config.yaml
hidden_act: "swiglu"
balance_loss: 0.000471
balance_bias: true
head_dim: 64
norm_eps: 1e-06
positions: "rope"
qk_norm: false
attn_scale: 0.125
init_std_down: 0.0
Below are experts of layer 9 (counted from 0) of a mixture-of-experts language model. Rows are named router (the router's row for the expert), gate (a neuron's input weights, with its number), up (a neuron's input weights, with its number) and show model dimensions 0-159. Each number is 128 + 32 x the weight over its row's rms, rounded and kept within 0 to 255. Numbers have three digits each.
Before each expert's rows: a language model's description of what the expert responds to. This comes from a sample of Wikipedia text that the model never trained on.

# expert 23
What it handles: Mid-word suffixes of Latin-derived and technical words such as -ical, -ic, -ra, -ian, -ary, plus American, northern, southern, major.
router:137113175092162156177132157106175134137135114137083111088118108156084101149098165145134152108132093086107105154105104133084118139138122199168109086178173123093077215090134094083085119157152173189093131115173091130156152166100169123087111100177132127149145113189097160068192134145108116129101142125152105141159118093095091133143143220084086078079110138138155147159073126102054081097101117133147171149128164064123173137087102112150105116132095082091092129125143125150103138145157138
gate1:108153139092178165132156122176115054154145147150123169129152141143132128118120152109139151150129147114152157133077136137161154146069109168149135149146099154105187188116159102105129116082139141140102140079138151093114150176199088139154102094090043077126152127116084168149114142162097168136111146140148106113101069090135108163104110146104176064128149111116159162162104216092077138125145132161204141182176152124107214159098132121162175135151109075079096162141162152136142129149203113
up1:148089137133119095125167131085093166108112069148150093100135148140163124129135135126210184110134127113121175158115116155139114063108167112112156130155094162130097096145130200106152154103098088107155148125122073156113087155130157124129084211142138189148176040095157113153136146142092114099185137134118176132137142098140185144130171094144078139117161178064152095114179121098125143156150158099115064105162116183137065109144125160127103108126076187064154135148140097100141113094165196
gate2:173138124118136174235131133122111106119184060107143153074149153155127140163216212068128090133090139144051148110155113025142138136132122144141141145141155090088117165107140143089166129113164154120125139092150090144102155107082120101108083132087101141150109147082127152138139083086099040174108142122155120109151156149114102078157109125183069135097102161105126177146140144134124195167102087122145160129093077103144121095112097154108108169132139124123072115122122139143160134163149135
up2:036136114094122140096146095111115154147094148107105116126141141131112164131169117183131088125149171101109123116063126176072106121100118091154084201095093093079126122145177122187160152156108115074180189082166153066081057117136128130176129084114180168116149133145089174172134119116127118144131091139160159134080134111079102143141071089155092134131143150167115145071106112121108093142157135145123099059106101150178152144135095052136133109116206112125089106094118142076129132100095128
gate3:112116154165101164106079105141132131178135144164069167199115116114105102092059138169137103154132088143114150097122102095142115135151074153136111169112140085124187139100189078108099141123145107122114159143133110130143130132108125067141143097168158123113196140126137129097180121109156124110139080155157109183117102138091121100155107211172163130094153157165144133078068165136099139098156093112179187132144124097159158214063110116155091183193092133082144129096056093143091113142086156
up3:124103128120096129122117074032111185141140114141124171122094143113129055156111180111138052125125078158118113097093135140114105074116115135152139154104115113150088119121159050093112106073171129103142168133155140089142084106105132126149172101124170148104182153147118171093147179093102156163080113081134096102085100105115089076145112170120150106103089140161130132121100113152102145118188088071152214174160110082143155125097043132134126130200111090108162113157088125139115076137096118
gate4:104129084168092140134167126119110106130149115155145147104121138132065186101123185156167121169127140127084144055179109107136134107051150169177132097145161117083100139101160125152125194066144137127091055175146101133130172140132101141126114071169123120176115080111111121084110112211080183210143159122067079161063155148114131088126114128112138104154133150137115115077110154116096111149130148179110149155065155201074100137136113121174149138112147094078118110103148160114153141161115116
up4:044093084122083138057144113146144161120119162198105152119096084135144100119084126137074143147179141122092093130118094092102176130153167083182179145098159158122165174108146157132126127129119070126118153118154201132139124138117114227055152101156098088128119148115107079110133116089111121138201105117114052119140110077118138082092174141152120129130113168101144154144132172197146123131089106112178107151095137140100155144126128097187106169139168135121092126124147110134120124084101044
gate5:153149135162056165219147149142160097122135155124099090068154081140087136076162116170122166145073115150150127154147117101110121129090149120140116140150140173069141141103146128149034131127085131141110126129137117184143159135113151136130097048103112155211151054162101124075152176193056099087107161112110098103225095132132156148155169107068156113114139147133130120133152141136080114099107136127157142092138135114102106128156111117118143127102110055145107158122149177111137082173154135
up5:127096131108090159092125109183138130111143130147126153115061128139096120139151054118104142166137151104121109116109155164092132215124143136134132120159103118211100161136110080173169102126163076132098127154086086089171172115066107136066096173133123089170162112108153106106138111179146138114078087165096144127127082137199134082149133147105092159160101129156118106154061102103121087148162138073103175064094187156101130069139167148073137163164149169148184147105088113166145150144149105
gate6:067098116146154093117096126096052122130102173083095195164107073091152138185068176123117109221167119168146088151141160135112101136111106187086121136126134134166157168114102087064127130123128036116147130154180147145108140132167122068143097175097162062151101129170091080118143130128083116121118141154147117160141123087126166127162157122096105161137108151113186153140068169137131158125114164128125176064143111158154128122149189154142103108116146114172088122130108117139056141178129124
up6:108120141111180086121090141105105126126133133112156141127141048092156141138111112110118134163121123203078138143153122094079114110136084146142147102117155189121071127133092132114126180099066149160138134176176072176191104128130200149201154099083121125138102075116130095113104093073138126146129110073151117101175104164112132105188143162096100203114127152139125122118154135147086161077161172160134079133172136146136173176123117156189142124084142143165147164195133091058132137157168177
gate7:132146136102131137149096167084144135079151157111074125076159190094038157198092201101118145156179117130143110107125136099092130125169159110132108105122086178129112123114065159101060177148102120121116158107110069173128183200140093095065090133192123177122106113140089204115132134128119104147096107125155167080037119142189081130164134155083119096142131101111106117076141127113096147117131120137196191113139126106131153149129143153131131139132133125152131126153084120093099120173141129
up7:100112155187171133157128075088124164116123157154134171170136170122100106151137210192115191123125105107107107120100101095130106083162138106123108091103149184150047120132091161136116107121108103083118137084151165121168092193202075152128131092148159081116086084201134162177146125190114085128116093110124102160171120126146130129177155168078136115168126184107131098113154105045162138127171077153112102146140158153131120100095165126168130098095154172118121116172102145129130109071103136
gate8:102163128148175163152141141159160117152112198090098057110121138176116111110083149146165143084126117113139132103130157107081059155146131107175176114142134121116106163124150123158098129134199083145106114121185127115086164142146160135118108168219061103138114103141064178126174149116127166144130104105175087110098092103082089120050123187120135151132105149129188134105125175181090100128130152133134171132120172073169136112098091164150040168120154142106080118156132096148141184159126154
up8:113099176160120142125094115109140151138158126152196100125116193137128148107106136121124094113112124113127113158123187106088223133100094037184101054119142122131159134133149143105131092129085099149115083156116078111159141127139124160119082153164086132154117197097125147133174105133155094118161157079187097127097123189158144156121107116109087078064129087147125172144166083103136150121214139105106153113170115100054164133096098070146178096043116164163128121124127142114140115140162150
gate9:147154188082138078128134130054148138141144129108115123136156099097138119157079114135163133170062099139121134165103105062124117090112153163172113127143093122102106155130075146156085138108080176091144122061101116128188089142068107144111141090100132080160120053167159131137128121133103078174158142077171106108178167155119151154102097133099134123148114153145160189069126093134117128113121114116109078156131163124154050161098075095142147115092074136113081115120132135095238106076116097
up9:146045184130103130185074107163127097152109136076123126087159101167120163175114153131118122078116110038094172111109133190117144169169088169134206155097137100149114168139172130131137088124147112114122169106123128182133125111138173165139132154138110123095125141121124178118093114131128138165118096170121117140125136085149127053136130176113177143115080086080102092181113137108118137187077117092136117109158132186126110208122144127103120159093195140187103160085075135102169079088096128
gate10:092092104111132084163075111097146061159108115066096111088134146182105147138132190137148124120091148134132105120161108141091138152105158161212153103103087085152121108099121093112193130134117123160128132088145116115083178151110118127075099189150154110108097042143179126138098092164112121163115235100115104158094149098152100165137091124139133155162100139120152139137110159211074098172094105162107103117119134094089165125170112105071104138165186145179156120118157133124064115144144163
up10:081127131123111143177161145099143159146175149113104160102131178153139150083146118175101060158110093133086193151119139130149148115103120116157148046129084091130120155157115118058126104181128112144191087139125141104138203180185103140098095135132094033112089222180136115099138191139129139164119093122131142109142124084107152124129182148117164134115129182145178122123104138114140126111150107101126149146180090156090171131176094156103091084151116062111139149155128150100110136061076105
gate11:082081145106150147189116106164142083114077164126122115126119144142100181175061160126133151152153135169136099145154121084228137142118145147193152107099157116102161128069163145145157124186123144147127149139148109214070125135181139177097114131187071156143108114151101110118136186112170149164113104160108099160148149119125077091146159099148146069174118124109093149100132149105134186074064154116118187156132098113145183123119131125092147147160056113117086135134181092104108142147132075
up11:193085176206160154172128133161158141130150106077157120190131120102122148159136143192147150116191126170131123130137129106137152194150155165167140041118122154114141091179130160150112099105116087191083109074160078106133134077142125098120070108114150168091083141160139122154127148099136090122116138139100109144086101159153085111127111085147130130094043127127163110087070162135140093117144086102069127097127104135138067084113170143079091110118168139152136127154112197154143187149173151
gate12:118136186133122158139066104090108083114123060166136090160134128022144137143145095131191192127124137095152103114137091084107131133079128157167105161144121144127163117165130172142112145133127127141136130075146148166158103143139120154134146178158080135133143112149071155142096125120109131127030091123164193134164135106091148135109084068098141163085111135186104179147074174161063134125092163112139099151156188151077140120116133166075109133081119116098070118097136160123153061141158170
up12:126208129097135144188129181161075123169118164145152202146158172182082133133126125168085111130144117153137165142178147143073099064111118126147168123143170113150118101116156144137100138164069122120113109219108130114100149141110119161107075156125089138085080132156131137120185159118185160107084131124107110080107146120196128121188130088146123122158114085132164119164145146142164127102137123151102178179126023140143121103117097110148149114100152092215171167129134080108111143089152100
gate13:156124168153169087153071114137118164177108114112184117092139085090140174115136112118042112151127153117111110115122078129165139122130076132118128118127056133103163099095131117165082156086216156119162163145162122129161095176086141146139142165159138165100158079082121075157143196101154082146157147187111082140168101131066147107177105190114076096136143142128130134112148108131130159156095123121154110132158160085103200081153116068146189117128094059119150103106098090138102096119158158
up13:060083128122083132144154132134103136118082133152099065121083119162149137118111148116114140120133131176146173067102129171119129160140118113156092138202150104134111140108136109141101069179167127097085035110122161133115143132152119071099097173136181128104122163094164139101081138084149100086108112175132140162151089186040099146129100161139102108144139126142138082080152107144111144097150135127075109103137112116159091154140146112083069122153149162182103075200191093149039174153139125
gate14:127124123141122193159072150117159154213193126099145153134122119203111150166097139127125071138132106135107191155158093116135064145172135104177117161146135145111124150039099167127141100132165179161118147120183123185153137112140174141183078130187092104129116131134137143126097179213153081157146117101126136139162185088160111153171149151082123113159070167169145133160134156106141134171062170111109153104121087152140114108125115140086089084113131134112122090107143094174069142162112156
up14:172133190123110145108145144090146104219210132136154124152116061138136102150172121100125093153099083124120141160115105189122110106050119077080112147149188125101161171121126136124138114137129173102151138067133165133136184138100164138152138157164152148069093168145106114132073097171145135140138136178101165170075148110109080099161133110140094065130127137154143096133143132129050095102115113138094142133091061155107134128103107086144155136070183091077179110152164137176144184147085120

# expert 11
What it handles: Pieces of personal and place names, such as first names John, William, David and endings -son, -ford, -ington, -ad, -ik.
router:099076162134144131172123095104160113142127074169164091141129167148080090116070142164134128087142138102072102106112112156108111100116155153084078074168190087096140166108117121104159158116158141158096167156126133114099182085105142074111129119157143161161151108141098089149132121118089125139152120159203090120167154115114050154131142146137119150085092133160108179217072152074092097126150117074098098136099159100139193149075099097126174124161126060136132156127158150200095173130107114
gate2:149135125141087141131140122135122100176132185102122169139155176063080135129146090113129127192121083161061110110121103142186112176109132121130103129165111136044086111147134121081137110107134138141152163061125134105154159089133050047101097142104136111138159087080086104081140155185078162174147110158139108130183168090085094131149131199090117097167140148088153116141117122165145100131161122142110135098084132129148164148031112088113117097092124107111068132170149078158089156159132111
up2:142160126179062141118146105167155122117169100191131115116103091102097096172095131135130157114101100131143115162091123165136102177124135105131087140123112151083090172098137108164143133149126162190080110049101138110146154147148108109174080166090117140142118137065085110100129132114083165106149064137109072110118132143127099162121135093062151204161155152058127101194048067122096153099167111185147131126065126148097147145137099168110132072122092067092110116108185146136127150160139090
gate3:147118083131153142164167120111128099130134121139183078145096159142115063161109173194146124067119096121125179151199160162182066159091145147057142124109181110116157170112153086126105117154162144095106085099133133133095143143136039079122139120153116170145130101062120097162132129146137152156198072129205086178117143149140098159119122098150166152130161098130086133194140156117156148155082085166163131126160059137162148175127130102114096125128104111077113117168157126099098158109097095
up3:101146127127101102078148216125151157090151112133129112082124185084152103099094150116101104159127106178181096083172132114099089120096063179140159146075079151115096207115144182100119120161100177121159126111126071125113142105101133157117183051117142115120130137166153141123149157113126154072094152156133114158148120165085141128078114124097116146103107151111137133099145185111159137201019176140088139129132118147102123095093116129147151143145140155145083175088082102093154061100173132
gate4:103082163186106135187060118102138122156123123176151096169066171130129122159115116178134079093120087166070140094131098108140140135163118151061142119142154112094127135151108071131118113123193097135118127139202099106152106164117103051119115109146168137142135099137143061198107138173137134161122110109158090087104108170172065119156058176190138121105118167102147112150139111096118074112132134126099122089146151085168131136068103095093178167150110106111110119180137135065079158094094141
up4:108127120173160124171099114139135091102140189122071201146170164141079178169138145086161114158104117143139141189096097129120130131182147144139054137095133175150053146115161168078134126190081143069085107134088115175097150064159093152109152122135137116114095102116110137079114142126184092088110147055134081160177103120123112128110163190128080098136066106152123114126144133107091124103155154155140108096199154166102131200149163112115136124067071108157122095131147148124135091120125149
gate5:087042115167155169160097077129094135181098103103129207116107166161109165107073164156071078174111063153127133126167080161111126082156133135131108129166146100081117117133126216148148125114159109139116172170140145168130171128170119161074111082150136186105084153157123141133126161163134171121134170129153102097146165155150089075133068166110160102131074119138129193178113137114115113108107178160102156149132176116171136140066145103131141161116121117145112100186134083117138165095127080
up5:128076143094144130164159077130139080148126077115142106122148098154092168133092109122150156146096158148106104127143155153126029103121130085125110119144064158135225137140094144126151081141141119179146124106106132079126232143126156127115097131137142175113122098178117092143161135190137076173200159105127152116138084185160160080127119112105174094142101119114163119148111173072130162111152181140134131105166094182122096071162132076141174150116097098094126140105105105100141178186162091
gate6:115110110164084157058075103142171144114180113161135122080107096078117106126113126158107129134063100120085095097073159201188145122130177128096102134117144123097203100148133112130125153088073130090132106098141146099127134113115070082070046111117186166128176162127119175090118148198154103143132127184119124115147151117093053136101142145138137162094137097115131120143096094131186080113091131154140106108127109153101083174100049154152137125116083111175072097178110123134094155120114109
up6:088116127112161166164104163093080170137128071104122117125159117197153115129108121169107110075145133142068120086126142130154129144182175127175151092175127135148146134098177145170113108132111088124134107121114144099095127121124107179131105096162095083074133151140098178111178199170137148105139142134076131137093126143122160123156088117083152176145082141107167087096175135169049091093136126136088150162130106072187137086218091091129110159059101144145128132198133114176132082159076157
gate7:139150126128098170161112097083089118122166205110101131128155172228109071146137096122070087118093141084179159135092116151101133081159115192148125149090137102125090141169120107164166124042171099095049124095141131125135141126118090050083139140194120110135119140100140125170112142109089095131169111105154117063175177114109147156174106174122099140087124152186107080120099103140120125042128073141091103099131104135092142118097131113141150164183103108123125141142134126129093157123091113
up7:118152087113134108151174135109084125143135098100139108073184163143159057128096058133132127092120114083192172154073119140128153172181145150057096096136100107127047109136125100207205119131149103052074108113145168195110125170136132100101107121143136100097111135148098133113175153153182070186107097152116115064152152118142111132160083134132105133144136136150120132093092096181104155121120088156076103131145074126104156140129172115076179115149085099145109109152133147172113161117117099
gate8:163105119185113166124140165109113120134155117166143082112139185126035099118121147118119142050120124138137148142133150096093122118087109167134124056169185121139190160157143152106103126174147100144156166132125154086137181110140145072152100148173105171063107118137128121114188091199162162176070148137068160171131139125111091095126126164166171179121175159108112166160161118116100144169142093144130114107120140144134197205100129102171082173076079126145119167168172141119135154136136098
up8:151120128117117159170175146111106108090105142119191164145102144122081156158147135082094167126093144117153128133107113116170120096141104157115078124099125064115127149086136131132126147157158156111040166089171087134130133107163143107102167175180128158101069194127162092099130144199147139122086121143145108155079171136051089172170141075117113111052128179092086172171164129162119149045158141090096107093146100160109132155087103108123084093113157140189156091133126145139165132136177081
gate9:138048123124144116207159141141106109141075146090102096147132100146121061156153136080106133134124147138111105090103111210118122096080079129109072158176155104098131158138122092067152172133119127128135193107110158126089168099146126105117082131132169151140200165118147134172130168113175150107135116157125138182136122167169093167118165118166069125104113129104116092122092121114121054124085092095144095152181091176117135114081084106211130083100067153133110082159176130122163146101168105
up9:155137105157157124110115173128136155088161134112112058075053210138094107099141103149121154084135133201168154152105112188184102076094112118143133190110139159117136168098135126078115158115181129096102103153153180109109129177113166140156134178099165167167086180070129148129165097166142123150113105148098084128080155184150106115127179148127157150123111113099094104196147122159114092088134126112127129104124147159071172122123068135168150066149172100088129074156124133087140120177079125
gate10:117149160091136161122096156117111087179155147127128091082083073117124125133135124119167135149122137152132164139072113167123113137169151098148100110055104072115147126155126125138154158142210136092128131113109131054088162154123168116127139142110086126153136152062084117145102114104113088192090116069191113115104178133201170153120139143073091110151099038105093139112120058077079132135121109130117073120097135104176184144097140175171086156092114068163148153119170124169105160110110168
up10:074128125165116146114099083165136129108119169114131097077086112074083135131189174088136172085075185084117138129092096138146147132125151099162122106072149108123148148127103138152091140111191111131126188138122117073122109119172163075160155090120067181182129119117177094110119122072164157188108089101121149138168106142134167186132144151105147104035137108105098129127102096097069127138114108088145128099147079135152134171102084150154144150093120120124104168038157166059112169092125112
gate11:131114130138132162160147116076126094102108132135147122152146176153104102088097146156170162115099199133172129130124082118054124074117105150137101131182171123051106157087118117149160087090134076128092153101183083209088104102090055062094152142116146139111094130100117107129095151118135159153100165124116090113100178119147127125102151141165125129138091099175164110080055160111150068116128137122170143123109229122128124174136061117112170097157149144137138104105162166187099145138079126
up11:160177194139151128124107161129127179077061123099114114097142070110142118151170114175124044150089141109134116129118131089141096144162094140114133210103113115097181085142137119059118137149072154074120144098051161095127149131185129161091185110103129105137122158125085069150145115160088105111141131145147076115062119095098212124126132155109123141146118114156101135173059111162125174082148140142154169108127069137085128096130159095149117079120134126121117122159075101113192077115137114
gate12:115136122179142140107154106113136168125137095129083111176084163138122148119114095115086105206133107137163146116125166094074135137087114121154095041116119084108136140076106128138105175157089160103139103100117154162116176032119126103086115169154092140131152177072189079146102116164160158151143118125137173141180154127170110093105129163104166113149125194141152080139144113094120088105101072153144041169080132112112141069106155164181167127130167067168120134156162160068160116130141123
up12:150116166095072155203119177125116068100116222144123149101149110164172161093169167129087155055148130036198117119139094111091150159131099135094128161137112056112150143172098134126079109111160123116137139140085118141095125187103156107121135138111183075091122106104154140169148058108194123122162089130149125162097100095084091111138156090088085067135117089135094144119100141099130136133149127111078111077143154151120091201117123183104121142098128133102149099103144099149145100111155138
gate13:115098167178178119122175140109192078117048087152141153115103131129135146069105119101118102134163150111109109137109139139110198176135117113116135120122088084078113120080087115150153162136120139118100072113160098188139142092146094105057083153067116140094159098121134215113129120115149103108106127137092115111090118193135123114165137091137096134148145180073146091108106151033088147167088114148108158147139099167152179106142096090107179152146128150175126143184114168183128115152089066
up13:115124120133148095091124079072142147154143117083121127163094109071172153141198117124148153152103133167132122051117221136096154165132209106114110141132149105170110116176136138163078126148134130078165153127130138138145170135149076136121153198120175129176110121105170107141108158155131176124116126100152122114166202102075108145088114162129167130123118127121115154215138149201148175123106081090180173087116106104128174130111176074150145114142096135070157121154134076088100159147185132
gate14:098117162141125162165122091107092173095123164159145089078164157138098090149128104156187142132099129133115127094114135170067159170156150156130135148121115118131105107158131116150130175058156163116103170141133164077106152138110116130065089101087143092151135069049101140167131077090106187164155176092103140100118123126127128146147153088127104148121105128141175201065111153072096122129107153123095099151124103145058103118146160092140161133165224033110158157090128083119073105154107106
up14:128123120144126127137121130120152126166127099066123156149129097129094147098128156082137064140170137128130082131138145096118099096112046086097111154121079152086169150150112151066130115188046130149109097136112093101153125147178101146138096175214121112106099170182180153067113180123145054144093076124143139096112144163144111141086083211104120083089131096103131110143158114114146154111153087114116107084178113129176130081166119106178102144094107127045131133138094148085080157169111129
gate15:101086179160132147081153077131137114112117137127139069098122179092110122074092159112136175136172172130103138118174156121138132110087189149111104152161120141117131112148125135076158083166144146081143165150192137111068123128100122126118114110175102062082189089109104123147114152132146120150152154228126154172121118069091065153111090128153113145086126095069108131163108149142139128195180145121082134114080091116136200107149108166099180161170134096119191136135190093116111144177133096
up15:203124116105114084159121086175129137135140164101115196110141139158140162068123194128123145094126151127218174152131186112087078164145136108117161143107129141131143122112128100150142170090099103113101083138179138130114102082158140095137158063137108175108135152132114185125135148108147154114143149213151122088121134143118140124208094168092054131115178154122079140123074131117084059121115137121101154153108109093100189156129129169107133065140084130164119147180067090141113079166165105

# expert 4
What it handles: Final pieces of names and place words before pipes or parentheses, such as -en, -a, -ley, and closing ) in tables.
router:079100126081117154158124152101186115145114128181088089167117165152110076134096213112164161090249072104056145092138134147136122136127129141146100146123128094109143209126115140074090158126112122118103152183157096101166163096112153122089115180168156120134124090167130153106120136108098094143092144190165130106158173102083071128103158153119171071141158095126128119158116134123095127099132109113103132180125160090120188140104155173176099118145195108117134142170125169132124177121180136
gate1:122048101117099204123130187079094132128185124120158085145153182145110161084153195112158132162186157128162140154103136108175115115113123092125141197119162145156127146154087100098134110050173157138188126129107126148111153100182139044159121142141087063134095058126178150169120144144094093113147140106122107101179152173091139114126163152121160123121166095112125097110158123169096118097113098129114087112184109108106197099189102124169122183127141096101135164101144127092120178128126103
up1:172184140116126128153207136152106083143139123097075120114171151144141166153048142136101107156130099120169191128105146145120087159168156149123137099134165151139091126191140146124177110085150127044065142122103076142153121196142180099109162163152100137146143179100109124195176125067163112086112175137172140144155165081105080110100122110095130110101126153092148072122185164118064133171136143168143152102098177109084113159119114068095095156145144110105108134130156150087175104158135115
gate2:067094140143137165209179097126134101142132174112104183156145101159126124094138133153144174077089126145109167115130240194133180107142121128198139159096151084096148191179124096119084100110136118106121088144159094111124142113115179116153133122158136137116130175124151169075102114106092156187082117162130118152128175107098108124117138147083208103165158142103137113106123095095070097132175103072133127159109130141139124123202126113157075134086113129112131097153116082171088190148146158
up2:140121073096179155085127141103125121127136113115197220169121161113117108125142104150163124147127120114115126158085046062136085136127109168058087115123140097170124118079104136183207100142079110104145138090092168173120121172166082113130125164132148120137192073094101085118105141124145083119163141121108151114142091115144129143077148096170120181084134115068114158153119135165161173139086142211125105085131124120130123103092121114124171124167162160065155130084113145090165120109066095
gate3:201072116090131121125166152126119154126091179112141089127126075123089091147157139149126123120137129160146114073125138096203121152101112113115097170174135118121166122151129157168170167105077132137159117130084081146146159090125137131233159117177135106110179149132161107129144178093167120177131084118110166127140158100098166180110153109058148071104098179107072120117089097091131106134131138086110108083106212109206134145168118158098157050080114133148140166118147162095108110108165140
up3:176049183127140134116182198102090128154133142143116117130134072134151150179170167098130127110165102167125085128175091141156145097117062162157099177126076125150126138150123163159145130064120077161094129125083118120113141071158147129190095160138065131084116163129150129122111123102175074161076124126087148106199171135109107125076084132098136117110104169115095100113066096137161162130130146116149070171117105120114153140129134120122248079146097157139147158103172127125121080102144129
gate4:186139134093147131156154108178116164121069140117119100155110159167122121127142185117123166095093094140147136166115142106110128048124163142134159152153179120071096116174092205064070120097160127084089150111128135096162100098189103128223148148157145189134133095149161095128099138100174116094172145138125115122112195082114133073112033136128132163194217114101171140151117104122150122119092131116139154134119103117116092125082133082171148130148172094102146128082159111128112150134124108
up4:129048164170143073127151099132158120152109159119148107171109192123112111169118100127092117110142074115130126130167136162078184099146142148149145121118187084123109084153129123152198182127210126085134158175144113150101157100187093105099111133156148157092111103040115159097139105114100136134139090115138114102074114164097116128193112123133174103128116132123087071150137074148143146206069151156124093090148148139209137132136126120058101146113119147128123082180111153097166087143101180
gate5:153131095161142144102079099065086086124119107137103117106177086130140135169136175141160095128206124113136084146202132092113139136130127098133099072165164114149164216149134057153095144150131138138151163149141131131088093118123103147104118126128136107103089021148092132149140191121135137166151123163132108090103158185112101174104106185112183082159128092050111103119174088095094147164113142142115139126099148082119179108192127128157168106173155123141146125158143114181139111189162094
up5:129126108156138227113058134061098074129108119112122103109114121121183131146191172112134115115138167102099094142144122161125135122164142089180144183138084154104112169158169075167117120125098104099162129187107158088108075101123094149066148148118187117111081038142121110107126147225128151182153108125091094100108136168112168106137161123142193118132150122085084117107132105209112125098165154132115166115125089112143161147108105127145112112151139156158125110112103105164098128199137070
gate6:157129167155093188115117134081127064079153082160114111122172103102139142152110178171114150180127078162145155094114150116090120167165097153127087195171118112085128110110149173088113142126080106070087132125172129145137171146131094158053120096198173114131149117160164179106132064129133125086124123139162125109075144089071101176109146108123072129102135127120145102091171198191149144067146178099087132212165131154148098152093159141119079120112122130140151139096134147138132110178147108
up6:153121100140165117143121156119128102116129196090136123148090089145165108090097163073210122111121135096146157114135134113134154176091144131123099151144093154132152161137162099131169125211131165106096177103099219112124108119094163159123123157146080186129126192127211145179111123165089172158144109127167156136145087080105154121147102174139172091107152141123142159133094182137149114166151134203154141098117141163114144179136086168169082121143123194165093148120191144165185145132180088
gate7:091078190140127125091166181139092138076129161127116172131167105152133124168150138123092175103156129174124106094113091162128121122130118126141098079115166135148102175149149096136125123137174089139152174065104118138191148134092145119054157170177068146108119148129139116103152190131161119124135148162102087094178182136067111033109091134094129141121092142108116062098014094185162119149120099131059169095143106126153143140119139127122108145124095130134128168156154134116091151171171077
up7:100098183182114177150109142137089149110149104165171163077057128135122126150120183104093134147109098095113126098046124112203145131145084130066109149149142104117116167157165152125139202161146129083115143135171133120154167089173089139094078126104139184127150143123151144140151146088121139090190175100163165150097150109154092135162170098104106097142092110143156158083115150140108140119204129159193127163130161135191195114108098118151074143098116101113136122083054135122164188130085136
gate8:106092143174120116122135155075098125144159071136150096175079109144125097123098155097106110164088122085068111100166067081099117153104118092181125154141129112103195155084163136169202157165123135169125106121118162113096165202124137143140093135127107124092129118180180099145179085082152149184169128136102096094130163087059157108092112149120133121134089170144185088149132139112103168105084175151142129116124085219092148123178125154176099118099113096158160141080140131132167190136162132
up8:142160171138082110123107076083114145150166079100070216177129114143056172128116072122154137181077171133066129144179082138146174187169154101085093134163159068142181164146126078116163116119087097078167175143136160102127133133126148136148139094104137133198146145101098104134098145125077059120150127079092137137119095130106125142183140100105124149146134112128141107152118144160137112099124126075137156057126109113166062151160169084133108107086089167166155134084123132155122132157163097
gate9:064078074102108172173106095191078108100104183142124123124120136147152150140075144109144117178161145150155146129164095156174132106128170105102107171134153183141127114123129169141180201111092142138167175071117118178130199110142116103124143103149141088134111129111103051106089157065130032102147145145102117169090188075113109131144133097149128130116097109102084103103111122141138200116174135146157102183099161117112135097127124117106127197178133164147152134089096156174139129097083092
up9:135160137134081138058153108160088094191103133168068117155126147117048116138112113142115099110126186153125122111145158112159121090117135128093110065116174088091090118185100082118201119160093081161101074194101123134117159153128124131082104144043153169130177119133122181137142090138091100119091132134143125143183124169149147115151114118135152145120108205149093155151136142103194149186152089110170161131169096166121177140136227117104163133151173162148144135135128139141126067149115125
gate10:092161146087150133113121174247130145142118159139171159098124162145094067160116120110155197070156149156108138100144142133100106106120149164132104166178043107111156176023107142096085146135098121136090082197135123097142144149105146064130086182115146139145150087100091135133169138158092104084164115116144194081137137085129173158074129118177104132097168147157136083074129086080118132132119126144076144131179119135104140135174142124138134163143142142151152151125134153172121106147152101
up10:195140105136144142038167163119160140134167115172060130115138104144078098133110186164139124111117113122135179116095085118165081111127141112121152127143118123098115070128099096126182162131145129129123210138131101224138136116126104122109164150140151069148108063153225129147121130149155185110149153163136126114140168108114131162103118112147116137056129134114213140167102088197084130061117192129097119141157149111155093110117133123153087175167160125160082172164129142141117112171120116
gate11:189088174191136142107172196146114120153086147116111126167170115142136114180128141148104106156157133136092114081129162115180132138105147121187147159191127080161138147084128151170107131091178119081137158178084100066149195133113166132135167142077207091097115075163165092118188170098163101083094113130112121115138099110063118088056105122150149102157099121145097087156145100133159104091094149120131109149106142129123166153163142215078140157140187102133150132135105111133096106134089114
up11:073141137213115113151129196081072153112130120101112081093144115139142137108137159172105056140192112146094078058137108059145093116106095110131153168124112132174134122174109161171117068140166071114163194112091095140193114128103140134082100106129140127111141089065138116114133141091110101130110109151105095109120104108107101074118110096127113073153099098129099106152208112175123116136151090086127112153028127150124088154142146179141126107102143116091092144147147115111156105109056146
gate12:106157161191118199153127173159102152113212107105113095138140127172176125146104173119150114103099171160076165128133141138171132162146169156146091136145080120114163178144135103089148091139125107141117146127064139113139157094139139103136040142117123105107174061121118117113120140073101116086128156133124098186166173152087100138121103125039178124098093069132117080125153157121173179110059086127124161134193187110111121130171092097151136132101112153140120073145124152110128207121151157
up12:101130147148088147096123210067085124130218082123144149150132085114159127145122172097123061087127110191122132116108118157225138152157149103147108140128090113181115126145097100046178066095145196127123162149067152101119118100140124111144146143099107087076121105136099137178115163100093095136144195134160125178189120115141123183157108094110176142072110130112126126148125114131135128100106078143158189149158138112181169124106131122178105117110093171140116105149100179147140188128119142
gate13:091131147112168155113125155160107086084130140169127127111166179126144196081131149092095159170170115104092167125152153112080160156198134118165087154102131050160148215174151181090080123101136126121126194143156074150083114155141143185119153081170089111107143090133064135161119065114118121156056141153132108069133091138116141105138107109147172160119133084167125141130149114174130110117137141155166150163155163182164144126145120147210117140137168115188109121159167107130125187105116133
up13:182111070165150153084228071095103102093153071127183102193104093158085158092139077077083115129099164163142140134177101142151129132122166125134123102174112127136149104051144130173112160179137140130139113137109143109135118138124155138191197144133143130159112172104148184083118142126167158180094089145113114101060137152103127140092133126134055069172110143111107101136124183102128145164133145112097110115069135142107142140095108111142133097101118127063166171123156163176188133088153131
gate14:135132121058066093123094159144123085059100100116110081157170131142125147115156120107145111113161126141103170108212100125135144144142122108133112165132109132126101096147050232144140137106137187116135162108127105079174148121067064137107066138105124135139200119174118181184111130163170140114113121130101125104082154122150183173123133079118147078116095158129116171135147128119137094148074083139153075131156128111138151170144107105106141140203102127089164181194103121128096055126126120
up14:085152085080138071143109129137129090140106100136151089113130151117133087153178133117109189185089127136153117145097095126140114184137145051145153154096062138092123089137065147126100127180131163069052096133080106086149181136032116135070085124156114129131160101143107127167123164160114116190096100147104172118126196182120141148130106095145138077147098177106094119163096148137107136181141129104128116106123137129133157143059175133094166127107091109130085145176129142092127167054159118